{"hidden_act": "squared_relu", "router_bias": true, "lr_router": 0.000812, "norm_place": "pre", "positions": "rope", "attn_scale": 0.177, "parallel_block": false, "weight_decay": 0.082, "final_lr_fraction": 0.0}
Below are experts of layer 2 (counted from 0) of a mixture-of-experts language model. Rows are named router (the router's row for the expert), up (a neuron's input weights, with its number) and show model dimensions 0-127. Each number is 128 + 32 x the weight over its row's rms, rounded and kept within 0 to 255.
Before each expert's rows: a language model's description of what the expert responds to. This comes from a sample of Wikipedia text that the model never trained on.

# expert 7
Description: act/ct word pieces. Pieces containing act or ct inside words, such as Interactive, lactic, direct, plus year-start 20, South, North, Dr.
router [138 103 126  74 129 172 113 117 111 164 103 115 111 151 141 133 163 131 150 167  99  98 152 111  72 156 198 138 176 158 131 104 151 118  79 135 106 171 104 153 149  85 129 107  89 113 111 158 146 154  92  89 113 174 176 107  85 113 179  53  84 132 115 146 132  80 139  84 122  82 153  83 103 159  89 148 129  98 157 170  74 150 145 147 108 108 126 170 169  74  87  99 126 155 178 124 138 135 146 152 112  93 158 163 148 152 179 129  92 148 153  99 157 174 146  61  97 178 130 125 150  98 160 106 126 193  50 123]
up0 [104  85 199 122 115 112 161 142  80 118 129  84 123 141 135 135  87 119 163 135 126 110 155 160 103 150 203 145 134 112 147 152 127 106 170 143 136 104  90  79  87 148  96 108 134 101 159 174 100  83  66 125 142 125 172  82 146  99 130 120 129 149 221 102 132 148 139 134 107  86 183 104 148 172  91 130 139 107 128 134 124 153 160 188 172 150 129 140 130 103  57  78 138 143 206  88 123 102 128 165 122 119 154 130  90 123 143 122 168 171 137  27 109 154 167  91 122 170 125 105 157 122 151  94 107  92 182  96]
up1 [112 135 178 155  98 125 140  66 131  99 115 156 145 149 143  92 149  73 122  68 101 133 114 131  85 140 186  94 185 103 160 156 133 132  86  28 148 142 133 182 132 121 116 123 138 132 105 163 172  96 136 113 140  47 157 137 166 104 140 120 136  81 156 162 164 168 168  76 183 141 137 136  93 126  71 158 148 127 152 193 144 120  75 144 136  97 128 127 150 170 138  84 100 170 155 105 126 131  82 144 115 151  88  97 114 178 158 122 107 141 189 130 112 150 147  44  82 138 144 106 173 116 141 127 163 146 120 159]
up2 [101 159 112 139  82  80 140 139 110 148 116 142 126 144  77 157 160 110  58 112 141 107 172 176 134 131 160 162 213  64 135 138 113 163 154  97  73 118 139 149 136 122 103 158 129 165 147 135 188 106 123 138 109  46 128 140 169 150 129 133 165  86 129 116 177 128 125 173 138 127 153 140 128 111 164  99  91 109 100 125 156 126 152 131 136 226 151 116 153 160  70  93 150 201 119 170 137 129 112 109 135 127  95 117  84  67 150 112 125 169 107 124 136 114 138  75 129 149 105 169 168  58 132  89 114 151 209 134]
up3 [109 173 126 105 110 213 143 108 120 144 110  93 155 146 122 152 129 107 174  93 107  91 146 105 127 154 182 119  84 159  97 135  59 118 131 121 123 143 141 128 102 156  94  88  92  51 131 125 128 102 117 107  92 125 170 182  77 152 124  87 142  38 217 130 132 106 128 126 115 118 125 118 142 171 144 125 152 100  99 142 141 119 118 120 139 125 134 100 143 169 151 123  72 193 118 108 167 103  82 113 142 161  93 121 144 116 169 190 112 122 189  32 175 157 117 128  99 155 142 133 177 124 153  78 158 158 131 168]
up4 [ 52  96  84 159  96 175 124 122 186  86 112 137 127 219 145 127  69 141  98 153  87 156 145 173 122 128 152 140 152 159 146  94  82  87 118 160 140 135  94  58 167 169 134 144 170  74 147 143 161  88 141 157 119 123  75 144 117 178  93 127  88  93 119 185 175 106  80  91 158 155 120 128 151 132 119 161 116 123 134 142 123  92 155 139 187 129 149 129 152 189  72 166 118  93 197 123 134  96 115 127 138 135 139 159 139 196 146  92 117  70 150 146 153 151 118 129 138 180 152 111 181 128 110 125 156 125 122 136]
up5 [ 73 155 187 144 134 101 145 138 135 147 106 101 156 157  50 130 115 155 123 103 107 117 170 121 138 109 113 119 141  94 139 100 109 152 145 112 139 107 160  93 114 140 100 154 119  83 187 168 205  99  91 150 140 162 115 158 128 123 157 215 127 109 150 169 136 179 145 135 161 123 128 153 115 141 137  69  63 133  96 132 200 184 151 174 153 210 135  91 176 131  69 108 103 185 155 142 179  88 129 166 116 100 163 117 104 130 164 179 121 107 100 101 167 145 141 151 131 134 116 133 166 119 132 125  95 183 173 165]
up6 [ 82  79 149 163 189 110 113  96  89  85 140 113 114  99 179 124 127 112 144 152 111 143 207 108  74 119 178 175  95 107 128 185 134 137  96 143  97 178 144 116 152  94  79 126 102 143 153 149  97 121 115 125 130 110 134 122  99  95 127 160 119 132 134 165 163 114 126 138 139  55 149  55 143 131  89  47 128 136 107 121 165 149 152 182 146 130 109 109 115  73  85  91 179 151 148 137 141  77  87  99  98 143 139 150 189 133 110  83 130 172 142 101 136 112  90  88 142 159 171 142 139 101 170 130  76  50 175 113]
up7 [ 89 162 194 143  69 126  68  90 137 120  97  88  60 166 126 173 111 193  65  99 158 171 153 181 124 163 146 119 132 151 127 129 156  52 140 142 168 114 167 134 134 162 139 157 115 151 134  94 100 103 182 111  83  94 143 101  83  90 114  48  90 112 137  92 109 140 123 103 138 165 100 104 120 142 153 101 130 147 155 129 152 175 159  70 125 143 124 136 105  98  86 116  96 167 116 127 199  66 111 125 154  72 136 170 146  66  75  85 136 142 172 157 141 116 112 132 128 113  99 111 116 117 131 114 120 144 154 110]
up8 [ 79 123 140  96  76 163 218  83  68  86 138 185  96 152 135 152 148 112 182 108 126 130 142 120 103  91 121 221 107 135 155 159 127 121 157 131  51  92 117 124  85 115 129 108 191 126 120 136 117 148 174 112 153 136 111 128 158 203 114 121 115 111 145 107 137 143 131 112 126 122 126 175 125 128 126  51 117 109 174 180 182 158  92 177 180  59 146  80 109  99 150 105 153 120 171  97  95 121  86  97 157 140 107 142 114 142 147 144 114  72 115 127 115 130 153  95  69  93 144 145  95 151 144 164 157 131 130 138]
up9 [169 151 155  71  89 111 210 157 130  66 132  93 190 158 120 166 136 178 134 136  82 154 134 135 115 134 134 162 115 158 154 177 144  76 230 175 128  99  80  99 128 122 138 169 131  87  62 123 166 182  81 124  76 122  92 133 114 143 101 111 104 165 135 123 111 119  79 132 110 132 120 118 142 163 170 106 127 105 118 118 137 130 133 150 136 138 166 162 131 120 130 131 118 140 159 123 110 153 122  92 145 176 162 119  68  73 126 131 170 167 171 121 149  91  93 161 150 168  73 108 111 114 153  76 205 142 151  96]
up10 [132 146 123 144 129 153 105 126  37 121 109 131 171 138 151 131 136 116  85 184 133  91 188  70 133 119 154  25 120 110  97  82 115 102 156 166  86 186 166 109 106 142 154  96 147 110  87 169 157 168 165 129 111  94 147 119 147  97 142 106 119  84 154 114 119 113 150  84 176  89  68 106 107 128 115 142  82 104 141 162  85 183 125 153 172 181 173  58 166 149 113 171 136 145 107 139 167 151 166 100 132  55 106  98 121 148 147 125 105 145  95 119 106 175 114 102  90 130  93 147 155 128 133 144 166 130 142 175]
up11 [138 156 187  97  90 127 103 132 116 122  79 215  69 178 150 128 138 115 161 145 148 103  96 165 143 109  63 116 105 117 118 174 150 159 198 176 133 110 140  87 107 150 131 185  90  94 177 121 139 126 132 137 124 149 173 159 125 135 157  80 157 124 142  84 122 112 168 168 107 115 133 168 138 134 155 106 121  86 112 143 176 136 146 103 133 141 110 121 163  86  59 116 166 149  66  98 164  56 122 118 117 200 110 163 108 143 143 119 113 116 177 137 145 161  34 163 133 179  86 140 148 104 153 107 134 125 122  92]
up12 [120 117 163 180 134 121 165 144 128 151  84 113 127 107 107 153 153  81 131 120 167 135 167 173  91 107 135 148 127 149 142 149 186 125 108 154 113 113 150 140 146 187 102 110 148 150 140 137 160  90 152 146  79  94 121 135  95 141 172  23 122 146 124 115 103 104 150 134 107  47 168 155 138 109 170 115 147  74 160 132 174 116 112 128 162 121 137 207  77  85 146 105  95 119 178 146 167 118  96 101 120  49 149 124 112 168 163 124 127  27 103 177  99 173 149 154 138 105 120 110 170 122 156  80 162 135 122  91]
up13 [117  94 134 154  90  96 168 119 109 100  95 133  28 186 117 145 139 116 152 159 110 131 128 139 169 103 145 148 135 133 174  99 132 138 179 150 134 110 111 111 190 147 118 132 107 144 162 140 189 134 155 131  96 104 105 147 171 143 171  88  76 162 126 167 171 111 154 190 119  86 127 108 109  96 158 121  89 117 167 135  82 159 140 210 131 124 161 179 136  85  96  68 142 121 162 182 139 108  67 135 155 109 159 158 162 131 153 160 148  49 118 134 158  96  59 142 139 117 127 113 179  86 146  80 141 161 111 136]
up14 [106 127  89  64 141 123 197  88 115 112 150 116 107  99  69 110 103  77  94 107 102 112 102 165 193 162 139 144 113 151 122 110 119 169 113  59 126 102 159 156 148 111 135  86 130 106 154  56 141 139 101 186 101  97 146 104 135 115 176 134 156  74 170 144  69  93 123 120 137 104 169 135 135 131 133 114  96 121 182 141 176 147  43 109 118 114 154 144 150 102 140  95 107 118 120  53 172 141 151 113 136 161 117 192 117 189 102 140 102 167 122 175 144 107  95 146  93 147 157  99 184 167  96 128  97 127 185 116]
up15 [119 159 140  65  56  79 149 126 178 118 124 147 133 128 106  91 100 144  56 118 155 130  43 154 108 168 143 134 155 119 127 118 138 124 108  92  69 115 161 188 154 144  98 169 129 113 136 109 159 163 141 160 167 102 114 103 110  99 125 126 131  92 127  77 164 102 122 146 158 127 111 137 102 154 154 123 181 161 160 160 124 132  99 179 109 128 167 200 200 158 125  93 151 122  75 198 141 134 120 164 141  99 128 124 122 154 156 108 126 131  95 133  68 152 143  89  87 217 108 111  85  85 190 136 109 137 108  96]
up16 [173 117 140 171  67 126 160 126 132 171  93 125  92 102 101 119 142 138 118 154 149  97 104 167 121 145 148  84 121  91 155 210 169  66 113 131 182  83 184 111  84 101 105  94 161 124 138 147 152  73 117  63  90 145 199 143 145 187 203 127  81 127 160 118 120 159 102 143 132 101  93 100 135 137 103 136 132 153 102 152 160 118 108 133 116 195 108 163 119  95 138  74  92 193  78 113 130  96 137 142 134 114 145 132 137 127 120 125 161 189 124 154 200 105 132 118 125 119  75 120 192 162 127 132 150 162 132  85]

# expert 36
Description: Commas and list separators. Commas after words and within numbers, especially in lists and place names like Belleville, Illinois, plus table pipes and nouns like University, June.
router [191 114  83 109 177 156 100 111 149 160  99  78  98  94 175  86 178 125 161 153 171 165  98  93  84 139 114  87  91 122 128 152 169 166 119 150 117 152  91 144 174  82 140  82 114 179  99 116  97 171 119  73 154 192 115  79  92 175 139  97  95 162  97 115  89 118 132 116 140 164 153 150 121 110 106 190 158 135 111 115  69  94 151 111  89  92  83 140 120 127 177 150 135  93 119  77 105 164 179 157 147 152 116 156 181  88 150 140  98 120 154 151 130 154 144 157 159 155 144 123 107 162  78 166 101 107  85  82]
up0 [164 108 169 111 121  73 189  83 199 160  97 124 145 127 100 128 188 119 138 102 177  99 176 135 109 143  91 113  60 169 109 126 131 122 140 110  71  93 161 153 168 155 140 130 108 104 161 189 174  83 115 187 136  97 120 195 171 146 107 145 154 151 137 124 193  84 103 104 138  97 140  92 175  89 149  89 169 146 123 157 124 114 152 150 113 159 123 108  97 101 112 114 153 104 137 170 150 194 120  43 167  87 167 111 128 115  98 153 119 141 132 151  97 149 124 144 134  72 120 119 150 117 106 127 159 184  86  96]
up1 [103 143 121  96  88  54 134 138 138  84 183 123 188 188 112 167 155 166 100  94  87 158 168 164 137 121 147 170 207 140 121 167 152 109  85 142 128 115 101  96 135 134 111 152 141  81 132 139 177  66 112 190  78  96 108  90 125  65  99 171 130 118 116 114 121  91 163 109 132  95 101 159 169 139 103  51  62  83 141  81 140 173  91  97 144 156 132 126 116 137 106 159 134 133 116 135  71 103 135 106 100 113 126 125 116 141 117  84 128 141 147  82 123 103 144 105 128  81 125  70 160 146 198 110 137 156 166 119]
up2 [125 103 137  90 108 118 112  97  94  78 125 130 159  73 131 152  80 124 177 138 136  48 141  95 140 134 163  97 137 120 164 127  94  88 117 176 105 123 110  86  77 161  78 139 146 102 152 173 140  98 135 112 177 165 119 104 132  79 123 170 106 131 140 140 192 142 137 162 134 104 202  98 103 168 192 115 105 148  99 110 220 123 143 142  87 128 137 130 161 127 115 171 153 104 173 154  64 145 146 141 155 140 161 132 124 180 136 143 158 205  90 199 120 119 103 112 157 109 117 163 108  51 156 118 165 120 126 135]
up3 [101 139 137 169  88  76 141 131 149  94 171 197  76 121  65 124 137 129 119 148 116 119 151 130 135 142 121  86 128 119  51 125 122 132 163 105 124 132 169 136 118 153 122 128 159 106 175 165 118 100 129 123 110  77 208  87 180  75 145  91 157 121 148  76 157 161 150 117 149 125  88 148 121 162 114  78 112 121  90 140 106 144 131 101 124 152 164  60 150 162  74 228 130 124 160 170 213 138 107  85 172 150  83 135 119 140  71 129 142 161 156 135 140 122 160  94  96 163 136 140 108 136 120 118 108 157 171 180]
up4 [ 64 107 157 136 123  86 130 143 111 116 216 161 107 140  87 171 148 104  88  98 101  82 154  93  99 139  99 128 145 133 109 151  90  71 135  94 107 140 134  90  85 153 101 109 130  52 125 113 144 143  81 157 110 108 208 118 144 132 159 128 171 120 181 115 144 123  96 155  90  84 115 136 149 121 169  81 115 128 100 132 162 164 115 144 194 167 165  82  86 148  98 108  74 212 109 141 122 133 118  93 140 145 142 130  80 144 112  88 153  71 111  81 121 120  77 135 107 145  81  97 118  68 127 168  86 152 132 145]
up5 [146 148 180 184  57  96 188 115 120 102 151 122 123 166 110 117 148 127 118 126 134  86 147 156  79 143 137 138 186 113 147 161 125 130 171 127 131  97 134 123  84 156 195 186 150 124 147 183 128  43 119 107  98  79 143 127 160 118  93 155 153 144 137 201 195  99 151 174 144  97 144 117 110 136 163  83 118 138  67 115 165 141 133 164 154 175 120  93 110 124 161  94 107 221 149 141 152 122 108 117 165  95 112 121  80  92 144  96 171 130 108  70  99 134  66 148 136 142 151 110  91 110 167 107  94 146 129 123]
up6 [ 55 128 128 153 114  99 157 155 143  52 179 120 110 146  77 115 127 138 107 146 177  96 103 164 124 150 110 140  78 179 114 127 132 158 117 118 144 138  91  72  91 103 131 175  44  73 173 144 126 133 153 171 156  84 126 125  63 104  86 172 123 111 118 106 113 177 136 164 122  46 105 151 109 108 128  78 125 165 119  90 115 132 117  89  95 126  84 121 186 121 117  91 130 121 114 180 129 172 143 113  88 125 186 133 121 145 152 124 171 106 106  92 113 108 127 127  56 180 162 127 130 146  73 129 148 171 143 171]
up7 [110 149 130 177 103  78 157 168 147 120 158 134 155 169 160 135 155 137 172 105  89 134 147 108 132 101 158 113 172 142 144 137  66 132 118 137 153  81 141 162  93 188 130 143  98  98 185 126 144  48  82 120  98 101 113  95 200  95  94 153 171 101 167 168 127 101 103  90 142  72  82  93 165 105 134 123 150 113 129 152 166 134 127 155 130 240 164 101 114 143 144  84 131 112 143 121 173 117 123 110 157  87 125  92  87  72 126 141  97  78 105 120 166 119 153 109  53 119  85 144 163  81 150 118 148 156 114 129]
up8 [ 71  98 228 142 135  78 126 101 131  56 154 159 103 184  97 172 185 173 137  70 170 129 165 164 151 110 187 166  93  88 142 141 167  82 122 133 121 149 134 165 100 150 111 137 141 112 131 151 138 117 173  84 106 111 114 155 169 131 125 150 129 185 130 151  80 124 143 189 166 117 119 100  98  98  87 121 118 119 157  78 107 114 120 102 118 117  97 162 126 127  98 144 129 148 111 164  84  64 125  75 128 112 144  85 115 186 154  74 111 107 162 129 142 167  79 103 146 160 136 102 138 147 161 105 138 173 141  64]
up9 [100 126 115 148  83 116  92 105 118 104 141 164 152 136 150 133 120  73 104 148 109 105 176 114 109 128 101  99  89 107 155 173 124  95 134  56 136   6 163  80  96 105 138 173 150 173 125 103 148 156 130 160  77 103 155 176 155 133 124 172 144 100 186 108  65 135 167 171 108  78 150 123 109 133 183  88 139  83 178 151 188 171 104 170 119 107 111 138 140 131  89 122 167 149  95 132 141  62 124 107 109 103 114  96 141  66 143 131 191  99 162 115  74 102 134 119 118 124 137  86 117 107 109 104 138 167 127 113]
up10 [159 106 125 133 103 158 123 147  66 150 117 117 164 157 130 181 114 156 115 113 144 116  93 123 116 121 129  93 151 120 126 165 159 132 169 123 115 103  92  93 178 109 141 149 170  86 196 175 211  75 108 101 152  95 102 111 174  71 123 137 130 138 215 128 175  94 104  84 108 132 107 137  58 132 121 112  63  71 128 173 152 125 145 113 155 101 162  99  96 109  56 105  93 108 163 160  98 131  69 139 100 166 143 157  90 141  93 161 135 114 142  76 148 136 158 201 126  89 125 169 122 112  87 138 107 146 141 129]
up11 [131 169 132 172 118 103 178 135 119 102 142 152 106 176 112 109 135 136 130  99 124 165 127  71 120 157  67  81  92 134 186 125 103 142  45 123 162  50 143 116 149 112 136 167 128 120 140 196 158 129  93 125  65 136 158 113 147 150 124 119  76  88 132 145  64 142  86 126 146 115 138 105 125 142 111  90 103 157 167 108 121 148  96 181 169 190 125 111  87 122 162 143 148 139 142  82 140 189 111 144 171  88 139  99 128 186 117 114  91 176  61 100  67 145  86 115 108  76 119 157 152 129 173 142 159  99 117 171]
up12 [166 132 172 180  36 134 143 108 139  59 120 120 117 109 151 108 145 115 118 192 132 149 105 180 134 141 129 118 142 136 163 119 123 115 145 102 136 108  82  54 134 114  88 134 154  86 147  98 197 111  78 124 145 108 122 117 147 118 208 194 110 145 119 158 121 148 202 144 145 145 131 136 127 181 173 149 151 107 112 109 112 168  93  98 129  98 194 110 126  91  97 115 160 160 135 166 135 114 138  61 107 172 139 116  99 145 149 117 125 129 121 128 141 125 146 141 101 111 118 116 130  93 110 142 255 179 141 133]
up13 [124  85 180 151 129 130 135 115 142 100 145 125 157  77 123 146 147 141 112 129  97 119 170 194 143 102 126 114 184 105  60 105  78 122  91 152 106 124 160  68  80  98 106 157 132  78 182 130 117 130 149 123 120 139 123 167 171 129  59 156 175 121  97 138 135 124 168  90 230 109 109 131 129 131 148 152 124  97 144 110 172 128 108  93 123 150 134  64  88  69  85 116  84 124  73 124 143 117 142  98 106  83 112 178 112 163 148  92 175 140 142 100 154 127 132 128 115 199 125 198 169 128 120  68 132 126 134  69]
up14 [103 178 108 101 115 181 176  77 121 119 151 165 188 200 129 150 129 112 107 116 114 140 135 181 152  96 121 101  96 165 169 138 116 110 176 101 144 164 102 111 166  58 141  99 133 106 170 146 160 109 120 138 173 123 119 121 133 149 113 132 148 148 101 139 142 185  83 156  94 127 138 106 143 179 132 100  88 116 194 151 145 128  89 186 117 132 140 115 127  91 151 150  93 111 112  99 164 122  98 100 123 200 164  93  99 164 104 193 113 154 160 145 185  82 169 160 161 111 101 205 167 108 188 118  78 170 124 144]
up15 [ 97  85 124 139 123  96 155 144 145 118 173 149  70 125 122 142 137 115 107 105 157 137 136 125 176 115  98 132 121 109 184 111  89 159 179 114 178  44 164 139 166  94 125 143 160 125 152 184 143 109 168 120 184  75  97  89 152 120 159 145  65 121 188 120 121  73  87  89 157 102 103 102 140 120 137 149 147 131  79 154 125 183 158 172 162 146 141 143 151 115  73 137 110 163 154 163 171 190  94 143  99 113 139 210 138 117 140 138 179 135 175 157  88 179 184  91 144 144  81 144 159  83 120 122 101 159 142 123]
up16 [132  87 173 102 124 101 125 170 152 151 160 123 143 167 142  97 177 150 135  84 161 194 125 140 139 138  90 135 152 151 103 121 119 125 128 116 109  88 120  99 121 165 132 135 141  74 189 137 151  88  83 162 112 106 125 152  98 102 118 125 131  79 135 163 136 112 109 138 142  82 117 109 169 148  92  94  75 166 144 155 166 114 138 139 195 182 190 177 130  57  85 134 118 142 168 194 174  74  97 100 101  78 136 233 113  89 132 112 193 133 105 120  71 134 121 103  70 141 149 103 150 120 154 111 147 103 129 146]

# expert 4
Description: Century digits of years. First two digits of a four-digit year split as 19, 20 or 18, in dates, ranges and tables, e.g. '19'64, '20'17–2019.
router [173 144 131 110 138  94 198  90 117 163 109 105 182 147 142  89 171 106 141  93  55 152 140 111  89 111 138 129 170 125 113 179 152  69 110  50 111 126 117 181 109 138  80  84 129  92 117 158 102 125  99 185  96 152 116 216  98 153 154 115 125 145 112 141 208 116 162 101 114 163 151 136 140 127 118 155 125  98  98 117 107  79 146 111 109 106  82  61 140 159 140  91 119 114 190  84 103 152 130 136 170 110 142 166 153 190 171 111 108 184 142 143 186 112 113 113 129 110 157 106 124 131 106 160 107 134 182 122]
up0 [140 100 127 140 111 170 118  69 166 133 168 101 178 160 111 124 116 129 110 110 114 157  93 111 145 128 119 180 138 104 126 147 136 179 137 102 192  88 108 181 125  62 141 118 186 149  71 119  84 136 112 117 125 143  56 105 117  96 130 110 177  97 128 178 108 123  95  79 137 128 121  41 111 110  98  85 146 128 183 113  60 143 131 120 108 153 122 127 114 189 115 100  99  95 139  89  99 187 131 112 116 121 155 181 118 105 151 105 123  96 113  86 161  85 122 130  75  62  86 126 133 108 145 141  99 146  48 184]
up1 [140 132 181 155  83 101 137 144 145  85 139 100  85  94 107 115 224 138 109 131 137 126 160  77 113 132 103 173 147  79  80  82 103 138 152 165 162 117 113  93 164 136  92 140 183 109 124 104 114 196 154 130 130 158  86 115 133 130  67  79 116 162 131 137 159 155 136 138 145 199 125  95 107 130 141 108  89  90  99 143 172 118 151  67 168 116  53 113 168 154 130  97  80 145 126 145 184 121 152 164 115  91 100 138 100 152 158 101 137 160 123 156 105 128 173  91 141 147 132  87 115  53 177 137  83 148 177  96]
up2 [146 136 116  81 101  58 139 104  98 151 138  63  77 190  85 136 127 172 149 145 156 188 134 122 172 110 132 124 141 113 182 123 173  73 139 144  81  70 125 152 124 124 191 107 161 128 108  96 102 124 102 118 168  63 124 136 159 121 166 143 149 192 199 111 119 115 141 122 103 164 115 105 165 104 108 107 109 120 114 159 151 114 138 115  79  88 169 150  82 164  62  95 117 161 114 182 143 157 161 107  61 114 114 161 121 167 158 130 124 144 167 171 169 184 135 113 140 117 146  58 167 134 120 136 104 157 126 156]
up3 [ 83 124 133 150  61 111  76 114 148 121 131 141 143 164 120  60 174 152 113 136 113  98 157 121 147 134 172 153 146 118 112 102 152 155 170 183 151 159 129 153 121 136 104 104 119 108 124 130 113 114 111 114 122 138 129 130 129 202 138  64 111 163  94 125 149 118 125 117  49 105 140 148 181 155 129 135 143 166 167  98 165 144  98 111 108 116 106  78 129  88 139 132 116 201 152 119 138  44  74 118 123 173 109 153 128 103 147 113 214 172  65 136  90  71 118 118 119 184 133  22 127 129 123 121 131 188 126  97]
up4 [ 93 119 136 108  78  81 136 186  99 136 109 162  57 121 141 153  92 106 124 123 131  77 135 133 113  87 144 126 139 150 110 174 125 139 146 100 159 145  91 117 190 161 136 140 118 134 182 105  75  68 135 167  93 174  89 112  49 131 144 109 119 197 153 154 146 125  70  48 140  96 148 124 112  96 111 163 122 136 137 169 114 149 160  99 164 179 139 106 133 159 115  83 160  94 150 204 116  84 125 135 194 103 112 104 101 152 145 146 128 142 128 107  64 143 124 146 134 161 123 103 193 192 170 111 157 107  95 121]
up5 [151 175 163  89 126  68 137 141 120 105 125 134 133 151  97 132 146 125 157 111 115 115 134  13 115 129  66 114 158 137  96  75 121 105 117 165 132 108  79  46 121 164  86  99 194 149 138 136 111 157 133 133  89 104 135 120 102 229 124 158 127 123 141 124 139 100 107 133 109 116 173 111 145 125 161 134 105  70 162 119 152 153  98 104 137 120 107 180 104 173  97  70 101 161 102 158 181 183 113 165  98  77  97 148 132 115 120 163 100 130 136 145 101  73 111 164 118 141 149 100 108 127 127  67 118 205 142 140]
up6 [142 131 151 103  93 120 119 123 172  91 123 164 125  61 130 130 172 113  73  91 134 167 152 117 117 186  83 210 155  43 121 120 150 131  94 146 181 124 139 201 159 104  68 127 178 122  81 121 125 125  99 146 111 125 132 136 121 154 159 166  87  95 162 122 117 133 121 121 106  61 126 138  64 108  54 129 176  76 129 152 175 126 160 105 112  98 126  97  82 100 109 116  88 141 172 168 165 114  84 129 127 148  81 146  90 114 153 145  99 124  69 119 144 124 107  86  94 106 114 184 116 153 130 172  89 140 114 109]
up7 [113  63 114 108  88  78 143 118  75 164 113 136 138  99 140 173 113 150 117 146 112 101  74 140 142 116 139  71  79  97 161 185  62 131 105 113 151 151 103 112 114 109 120 134 132 168 126 149  78 107 167 134 126 171 129 179 165 107 135 166  96  74 161 187 124 160 165 143 136 160 149 121  92 173 114 158 102 131 142 124 178 156 147 217 168 133  75 153 161 132 151 153  74 131  85  96 129 115 175  89 171 142  89  49 110 129 108 156 102 150 147 118 145 117 145 159  94 164 116 105 123 168 124 167  62 109 100  79]
up8 [107 118 106 116 130 149 211 123  84 119 118 117 122  99 108 153 192 152  62 126 144  57 123 140 170 154 136 151 116 113  99 193 128 138 137  77 108 113 171 114 107 155 111 129 157 124 166 138  99 130 112 135 134 132 113  89 140  89 151 141 164 149 129 151 150 171 138 138 146 210 148  76 133 100 143  99 123  89 116 183 126 108 146  64 147 100 155 168 220 162 169 114 133 129 198 168  71  92 139 113 132 133 110  70 158 171 135 166  88 136  98 106 116  66 138  77 130  84 129 104  98 162 142 121 195 142 119 104]
up9 [125 118 141 195 115 119 111  96 122  82 113 145 108 100 193 129 158 108  50 159  96 137 145 152 115 153 122 166 105 113 152 117 117 109 107  68  89 133  94 111 118 173 138  97 129 115 200  77 111 106 105 148  85 182  69 179 123 118 163 107  45 186  85 174 114 155 140 148 114 173 105 119  87 132 127 139 123  83 146 157 167  85 165 152  99  95 169 105 164  88  81 105 104 178 184 172  72 112 107 123  94  86 116 126 164 170  92 155 105 159 155 149 125  87 117  68 108 119 134 133 134 148 141 127 143 131 140 166]
up10 [112 114 137 103 154 187  74 138 171  97 177 153 131 106  94 139 122 141 121 104 128 134  81 143 122 121 121 143 139  83 164 156  95 103 161 131 104 115 115 158 113 103 136 214 136 101  83 120 126 150 140 206 104 132 119 163 135 109  88  53 128 104 166  91 101 106 231 108 103 142 147  96 137 122 110 159 102 211 162 119 120 190 135 140  88 119 110 181 106  82 109 108 127 138 107 138 170 147 138 193 124 144 121  99 109 146 159 127  29 162 154 145 175 115 150 151 111 152 120  85 159 128 119 189 163 141 136  94]
up11 [164 167 128 149 104  86 121 121 150 101 176  86 165  82 107 141 130 106 119 117 181 120 100 111  86 183 111 186 169 107 158 113 121 100 155 117 100 113 128 142 115 136  88 185 115 133  96 142 145 158  84 147 163 121 150 126 150 133 135 133 170 135 183 120  70 183  65 139 131 155 136  62 168  81 111 150 107 128 102 167 180  59 138  63 140 112 168  93 118 139 159 126 117 112 159 133 136  87 157 154 135 147 140 103 145 123  67 147 141 110  92 126  99 172 144  95 110 207 150 153  92 112  64 144 126 217 136 178]
up12 [172 181 177 122 111 145 146  92 146 116 168 112 138 145 101 148 133 133 186 147  98 148 180 157 127  33  86 146 124 175 133 133 155 109 157 134  66 119 177 149 147  96 147 117  84 141 181 143 105  98 178  83 201 110 104 135 124 157 102  85 111 161 191 156 166 142 189 140 167 116 135 119 184  83 100 177 143 119 162 137 165 117 134  96 123 129 185 107  90 123  88 110  62  99  72  72 121 118 142  90 107 165 165 127 124  95 105 141 164 141 177 112 111 140 161  81 119 151 129 131 166 134 114  85 127 152 118 100]
up13 [149 141 139 162  74 129  87 183 116  89 163 135 148  77 104 101  83 113 172 115 150 144  86 184 148 141 106 123 154 129 170 154 127 137 156 158 175  75 157 161  90 143 147 120 140  57 163 132 171 123 149 173 118  52  88 124 136  75 122 121 123 102 210 175 154 120 118 138 158  92 141  64 158  70 115  99  94 132 122 118 132  96  77  98 214 164 118  96 107  94 114 156 138 162 157 170 106 107 109 115 127  77 135  69 136 112  91  98 115  70 125 113 137 134  99 122 120 129 133 137 130  62 146 152 112 105  88  98]
up14 [116 163 112  83 113 147 156 125 103 188 145 113 101 149 107 120 134 113 119 199 131  51 144 133 152 159 129  67 127 158 145 133 209 109 139 126 101 101 140 106 146 118 164  98 109 194  93 157 175 143 122 110 164 173  74 158 102 158  87 114 130 153 142 152 136 115 167 203 140  87 143  93  96 153 183 127 124 122 104 114 143 110 150 201 131 102  85 107  85 135  85  94 121 130  82 159 128 139 102 128 138 166 171 116 122 148 120  66 137  73 107  42 135 148  87 122 194 101 124 171 132 109 110 170 101 116 177 151]
up15 [ 31 110 104 170 147  79 135 109 164 104  79 158 127 136 145 105 183  93 154 124 155 149 170 136 199  93  90 143 126 137 117 126 159 123 111 189 132 190 122 123 121 150 142 146 130 184 121 165 102  82  92  93 126 126 145 219  90 140 125 125 108 172 141 190 129 169 153 151 117 132  80 139  78 157 137 130 156 177 105  88 173 174 121 148 122 111 102  63 121 168 134  98 103 160 109  97 145 141 135 180 127 118 168 150 129 132 115  78 109  85 127 138 138 112 120 148 136 107  66 111 101 195 144 164  99  95  75 147]
up16 [ 95 161  83 175 146 174 131 150 175 116 129  79 126  62 110 100  96 155 131 140  98 144 181 112 125  92  47 111 161 144 140 125 133 160  94 142 112 129 131 164 154 124 143 114 151 123  76 184 119  99 139  87 165 106 151 100 163 115 154 124 130  89  90 120 129 130  77 117 158  76 122 105  51  84 103  99  86 126 181  57 121 161 113  90  77 209 129 104 124  96 117 176  97 163  84 136 133  94 110 163 112 133 160 117 100 121 156 106  97 129 117  97 103  81 140 101 159 124 164  94  78 145 127 130 133 174 189 180]